Experts of a small language model: a softmax router.
Below are experts of layer 6 (counted from 0) of a mixture-of-experts language model. Rows are named router (the router's row for the expert), gate (a neuron's input weights, with its number), up (a neuron's input weights, with its number), down (a neuron's output weights, with its number) and show model dimensions 0-223. Each number is 200 + 20 x the weight over its row's rms, rounded and kept within 0 to 999.
Before each expert's rows: a language model's description of what the expert responds to. This comes from a sample of Wikipedia text that the model never trained on.

# expert 8
Description: The token v in sports fixtures and court case names, plus the, slash, zeros and pipes in tables and coordinates.
router,218,172,212,183,210,204,194,229,177,224,177,207,173,197,174,180,173,218,228,216,204,177,192,201,188,195,169,195,221,180,196,179,183,191,189,188,206,231,238,221,203,207,194,215,200,208,222,204,184,177,225,217,194,183,222,182,190,196,189,207,163,219,182,233,233,207,176,223,189,176,213,226,238,209,205,155,180,204,198,222,173,173,222,199,165,232,220,209,170,199,223,196,204,222,226,216,212,166,219,224,202,201,232,183,216,207,190,198,189,220,233,213,190,195,217,227,200,196,216,198,223,218,191,177,221,192,227,219,176,198,196,169,192,237,191,180,201,195,230,207,208,181,213,225,205,222,218,191,196,177,236,186,180,179,200,229,204,183,157,187,173,242,231,207,192,194,235,153,176,186,193,221,178,220,178,178,208,192,225,188,216,160,227,179,209,215,221,177,179,170,214,181,189,188,175,195,236,215,202,213,211,227,227,237,176,198,224,201,194,209,176,231,211,190,207,199,176,220,218,180,177,169,202,189
gate1,228,178,183,161,220,225,228,220,180,213,216,200,190,197,188,192,172,245,207,188,181,191,191,201,192,220,167,256,225,171,178,221,175,186,206,169,175,208,194,242,185,195,201,199,196,206,216,228,201,184,217,205,186,201,232,180,199,191,214,197,179,224,188,222,188,214,175,235,204,193,230,184,218,224,220,184,212,187,202,202,168,199,160,210,200,218,220,202,192,222,215,195,211,239,220,209,213,192,202,250,233,230,213,197,224,202,158,168,208,197,209,180,186,196,198,240,200,214,216,207,219,184,200,200,207,187,222,226,183,197,199,181,237,227,186,210,197,203,207,209,166,202,192,227,210,196,192,203,205,190,231,201,183,176,225,209,186,204,175,200,200,191,222,227,191,196,210,152,205,214,233,213,232,197,156,193,154,203,237,220,210,205,235,205,194,187,230,174,180,163,229,171,210,223,195,199,217,213,192,215,221,209,244,232,193,191,226,192,184,216,176,220,190,180,189,171,197,204,200,205,187,162,208,192
up1,209,208,229,209,255,205,229,170,182,215,218,211,170,210,192,213,195,197,179,187,225,180,172,212,198,224,229,256,171,195,186,192,250,156,218,206,210,210,202,214,217,172,174,178,211,203,202,189,218,198,199,191,195,193,176,183,180,223,215,206,179,198,203,208,211,201,147,224,200,191,225,183,215,189,184,248,171,172,191,199,154,186,200,211,182,188,193,225,174,200,205,219,201,240,227,180,212,231,195,210,174,242,201,186,175,197,163,194,201,202,243,166,217,205,199,218,188,183,221,184,209,192,220,244,222,213,186,167,193,161,174,215,205,208,180,195,234,176,205,198,193,215,190,218,197,188,202,225,181,167,196,215,200,220,198,201,171,176,209,210,202,179,184,194,171,221,234,200,192,199,204,184,196,198,197,201,180,190,182,192,193,200,211,220,192,180,226,181,200,208,181,164,219,204,202,162,208,219,203,224,202,204,202,242,192,197,191,199,167,182,191,242,184,227,176,223,208,243,198,188,202,204,216,179
down1,233,175,201,209,201,219,199,188,190,210,167,180,214,232,170,189,190,170,230,175,195,168,220,152,199,185,223,193,183,178,197,172,180,184,213,201,186,193,154,241,197,226,233,185,188,189,215,195,165,184,184,222,193,191,204,203,186,201,181,186,195,198,184,226,201,187,203,175,187,192,214,185,207,201,178,202,203,188,203,220,204,200,180,166,183,207,181,224,188,195,196,247,205,207,194,244,181,199,200,242,209,214,207,208,196,180,193,204,207,199,186,159,155,204,190,190,197,217,186,213,203,216,204,191,183,237,201,186,183,161,189,210,212,188,197,189,195,190,215,206,225,207,221,225,238,237,207,160,169,182,205,237,182,200,198,221,239,178,183,219,192,181,204,227,177,206,218,173,176,194,223,255,189,191,151,218,170,217,214,219,188,198,212,213,235,190,240,189,203,176,209,201,191,177,205,185,242,197,210,217,200,190,209,191,189,224,195,237,228,184,162,207,213,176,186,167,213,229,170,195,202,221,199,209

# expert 26
Description: Single consonant letters and short pieces inside names and rare words, such as g in Ng, w in Rodwell, umb in Columbia.
router,222,171,200,183,208,222,233,222,179,215,185,199,163,208,152,186,193,216,218,203,194,177,195,214,197,203,201,201,219,208,193,193,153,218,206,199,182,210,205,199,216,188,204,224,198,209,211,192,166,188,213,196,185,183,247,178,191,198,203,205,181,250,161,230,216,212,189,258,203,173,214,200,221,202,190,181,193,196,160,204,165,181,206,208,163,232,211,182,186,191,214,204,206,205,255,207,217,185,221,187,225,201,232,208,211,173,187,181,168,207,215,176,187,185,204,216,208,195,231,200,236,234,197,161,235,206,206,189,194,204,211,165,191,225,189,188,214,188,209,205,182,206,201,204,225,239,213,202,200,187,260,181,165,168,210,180,195,194,182,210,190,229,222,210,174,187,190,149,190,166,204,220,211,209,179,169,196,205,200,211,250,159,209,196,223,212,202,191,200,207,211,202,207,201,182,206,228,218,199,218,185,206,222,225,168,194,198,200,199,200,188,225,192,217,181,193,212,197,204,195,178,159,172,183
gate1,220,186,199,194,209,198,228,187,201,199,193,191,249,214,163,254,226,205,219,205,240,167,206,196,200,193,224,222,242,211,164,204,181,186,180,188,230,211,209,205,194,213,203,167,202,187,178,202,187,199,183,226,208,212,175,190,186,209,207,213,229,205,199,205,213,224,188,211,196,202,192,213,175,196,195,235,181,194,169,233,206,189,171,239,188,228,178,219,163,245,196,192,167,175,226,190,195,173,202,237,201,227,158,229,220,188,227,209,204,204,205,222,196,189,224,200,211,189,192,176,194,219,191,187,187,210,243,205,227,191,213,195,199,188,221,183,172,169,194,178,196,230,223,199,182,170,187,169,173,182,217,181,236,186,217,184,227,212,230,207,186,212,171,214,186,186,196,181,228,234,198,174,189,209,226,210,204,171,218,155,178,198,216,204,173,204,201,208,216,212,185,222,234,203,221,191,225,151,205,201,229,213,222,176,194,211,207,198,229,196,209,182,192,198,188,212,186,229,216,176,237,181,185,206
up1,232,174,183,190,223,231,208,181,207,222,201,219,240,211,154,236,183,183,212,200,179,206,215,209,202,213,210,181,213,223,180,205,198,189,179,195,201,229,207,173,159,224,218,190,194,206,175,198,219,149,218,216,226,224,153,172,196,226,193,185,220,174,220,220,174,169,163,200,212,186,186,201,191,201,165,219,198,190,198,209,193,206,173,197,159,218,194,220,232,176,183,186,204,201,212,207,181,208,205,213,191,204,190,205,195,182,221,209,208,185,177,216,220,216,187,202,186,205,181,212,186,225,185,181,182,225,178,202,213,189,189,173,202,199,187,208,230,194,204,226,185,228,198,227,186,225,142,180,183,226,200,175,228,264,217,187,219,224,212,202,201,207,214,237,211,227,218,187,197,205,210,163,209,256,201,226,205,210,235,217,193,224,194,187,186,188,184,217,198,200,215,208,224,192,205,217,237,183,213,197,206,215,198,156,202,204,240,195,193,184,204,208,210,218,165,221,197,217,205,188,208,197,218,250
down1,194,159,203,185,267,210,218,170,224,202,184,223,194,235,165,201,216,192,222,208,221,181,194,196,182,214,201,160,231,208,177,227,185,194,220,226,191,221,198,166,174,208,201,175,178,203,187,188,173,199,203,213,184,213,196,183,180,231,206,227,164,200,178,230,175,186,205,251,195,177,197,183,202,190,150,193,215,238,223,225,223,194,167,206,179,220,233,208,178,218,195,196,209,193,206,193,231,203,143,223,175,217,212,174,203,206,190,247,221,207,205,192,185,210,197,198,160,193,171,216,188,210,213,174,202,209,206,213,218,186,227,164,210,200,202,197,218,220,167,175,191,196,227,222,198,200,192,212,218,190,202,150,174,227,197,175,197,202,187,195,193,201,168,216,201,203,184,219,195,206,211,204,199,182,212,192,237,243,183,190,179,189,186,179,212,180,207,210,226,185,226,190,192,201,189,191,182,213,204,180,191,201,188,166,213,215,226,176,199,198,217,222,200,169,161,219,179,177,180,186,204,186,227,189

# expert 51
Description: Pieces following a name's first capital letter, often J, in foreign names and sports tables, e.g. Jawhar, Jones, J1, Ljungskile.
router,185,156,222,189,246,225,200,211,186,224,188,219,188,208,183,204,181,233,248,213,197,200,183,208,202,205,200,206,197,182,169,183,173,189,199,192,203,229,232,223,181,219,214,199,215,218,236,189,199,189,225,214,218,197,232,188,202,182,171,188,188,205,180,240,205,202,157,226,199,172,210,197,230,221,196,193,205,198,206,234,163,185,198,189,189,214,213,207,208,181,197,213,212,202,231,207,231,192,244,207,193,229,228,171,205,197,187,196,191,228,210,196,181,186,193,216,192,193,208,187,211,228,208,174,214,207,225,186,181,205,207,198,208,227,190,186,190,184,228,200,211,168,206,218,204,211,225,203,203,195,256,202,173,176,191,208,188,189,146,199,189,225,255,222,169,175,213,148,204,184,200,221,224,206,191,189,196,196,224,199,221,185,230,184,226,190,221,166,178,180,223,181,175,193,192,208,221,211,212,241,234,198,207,231,172,222,205,212,206,197,170,227,195,191,205,164,165,214,220,203,175,161,189,202
gate1,192,171,202,191,197,220,225,187,174,227,188,218,196,193,187,178,196,188,165,216,199,211,181,162,217,198,191,191,222,224,186,225,230,212,231,177,152,214,186,200,189,237,204,204,195,209,190,206,208,184,219,188,233,199,204,169,210,188,200,201,217,178,189,225,170,219,184,192,207,168,205,179,216,228,222,211,199,188,218,176,187,190,198,187,205,188,202,243,168,195,177,197,215,205,208,179,216,161,202,216,212,191,210,208,194,223,215,179,181,231,215,181,191,222,201,180,226,185,197,160,207,222,174,206,254,212,201,243,203,182,175,178,219,217,212,202,182,213,196,182,218,217,192,232,207,234,218,181,220,213,198,176,222,219,217,210,196,231,236,179,239,224,208,209,189,197,189,173,218,199,202,196,193,219,183,180,152,181,205,186,167,203,188,214,206,184,208,203,207,218,215,153,248,210,198,186,214,188,189,187,227,225,210,185,212,193,196,218,172,246,211,207,252,180,185,228,181,219,202,208,139,218,204,192
up1,213,193,166,209,227,168,204,209,195,178,195,198,180,195,198,195,249,218,207,216,185,197,163,213,186,189,195,191,193,178,209,196,206,152,190,200,205,182,200,198,200,204,206,193,175,166,176,228,202,198,188,215,196,215,231,159,203,222,194,222,184,220,220,163,204,209,217,229,198,221,183,195,219,181,195,199,202,196,195,218,206,169,212,213,160,254,208,174,205,214,183,184,206,188,192,207,184,234,193,229,184,208,171,207,231,217,160,214,208,199,208,239,211,198,198,203,207,214,174,233,173,207,205,209,152,202,229,171,224,206,214,232,192,178,209,253,215,186,191,195,192,199,161,222,197,157,183,206,197,220,211,233,202,202,177,201,199,218,172,209,187,159,215,187,178,191,214,195,172,206,194,186,216,149,179,204,201,223,195,203,202,182,211,198,219,182,177,174,199,165,167,184,162,193,199,172,199,190,214,172,190,173,191,203,194,231,211,202,206,191,189,180,178,230,192,189,204,207,196,232,258,155,188,178
down1,204,185,188,179,209,180,178,229,171,184,197,201,210,226,193,206,231,181,240,206,172,223,148,211,196,196,216,209,191,211,176,218,189,219,156,201,231,178,180,205,175,186,202,198,215,182,193,210,180,218,183,183,207,194,206,198,214,219,196,201,219,214,194,183,212,201,195,213,217,230,204,211,177,193,219,192,174,202,212,169,199,178,205,198,192,185,205,254,222,207,214,198,193,226,187,229,161,239,210,206,154,202,170,182,203,214,228,207,212,194,200,229,187,218,192,195,198,222,235,189,232,204,237,236,194,200,167,169,204,220,204,211,198,222,184,205,219,197,195,208,175,227,194,229,202,171,221,226,203,236,187,223,209,192,143,209,200,189,199,189,174,192,210,196,210,223,194,159,210,195,215,181,196,187,209,196,238,198,176,168,183,229,187,177,221,211,198,215,197,162,219,190,175,170,177,164,214,189,218,179,209,242,167,221,213,191,229,209,200,197,188,192,170,191,163,158,193,215,208,182,226,187,170,165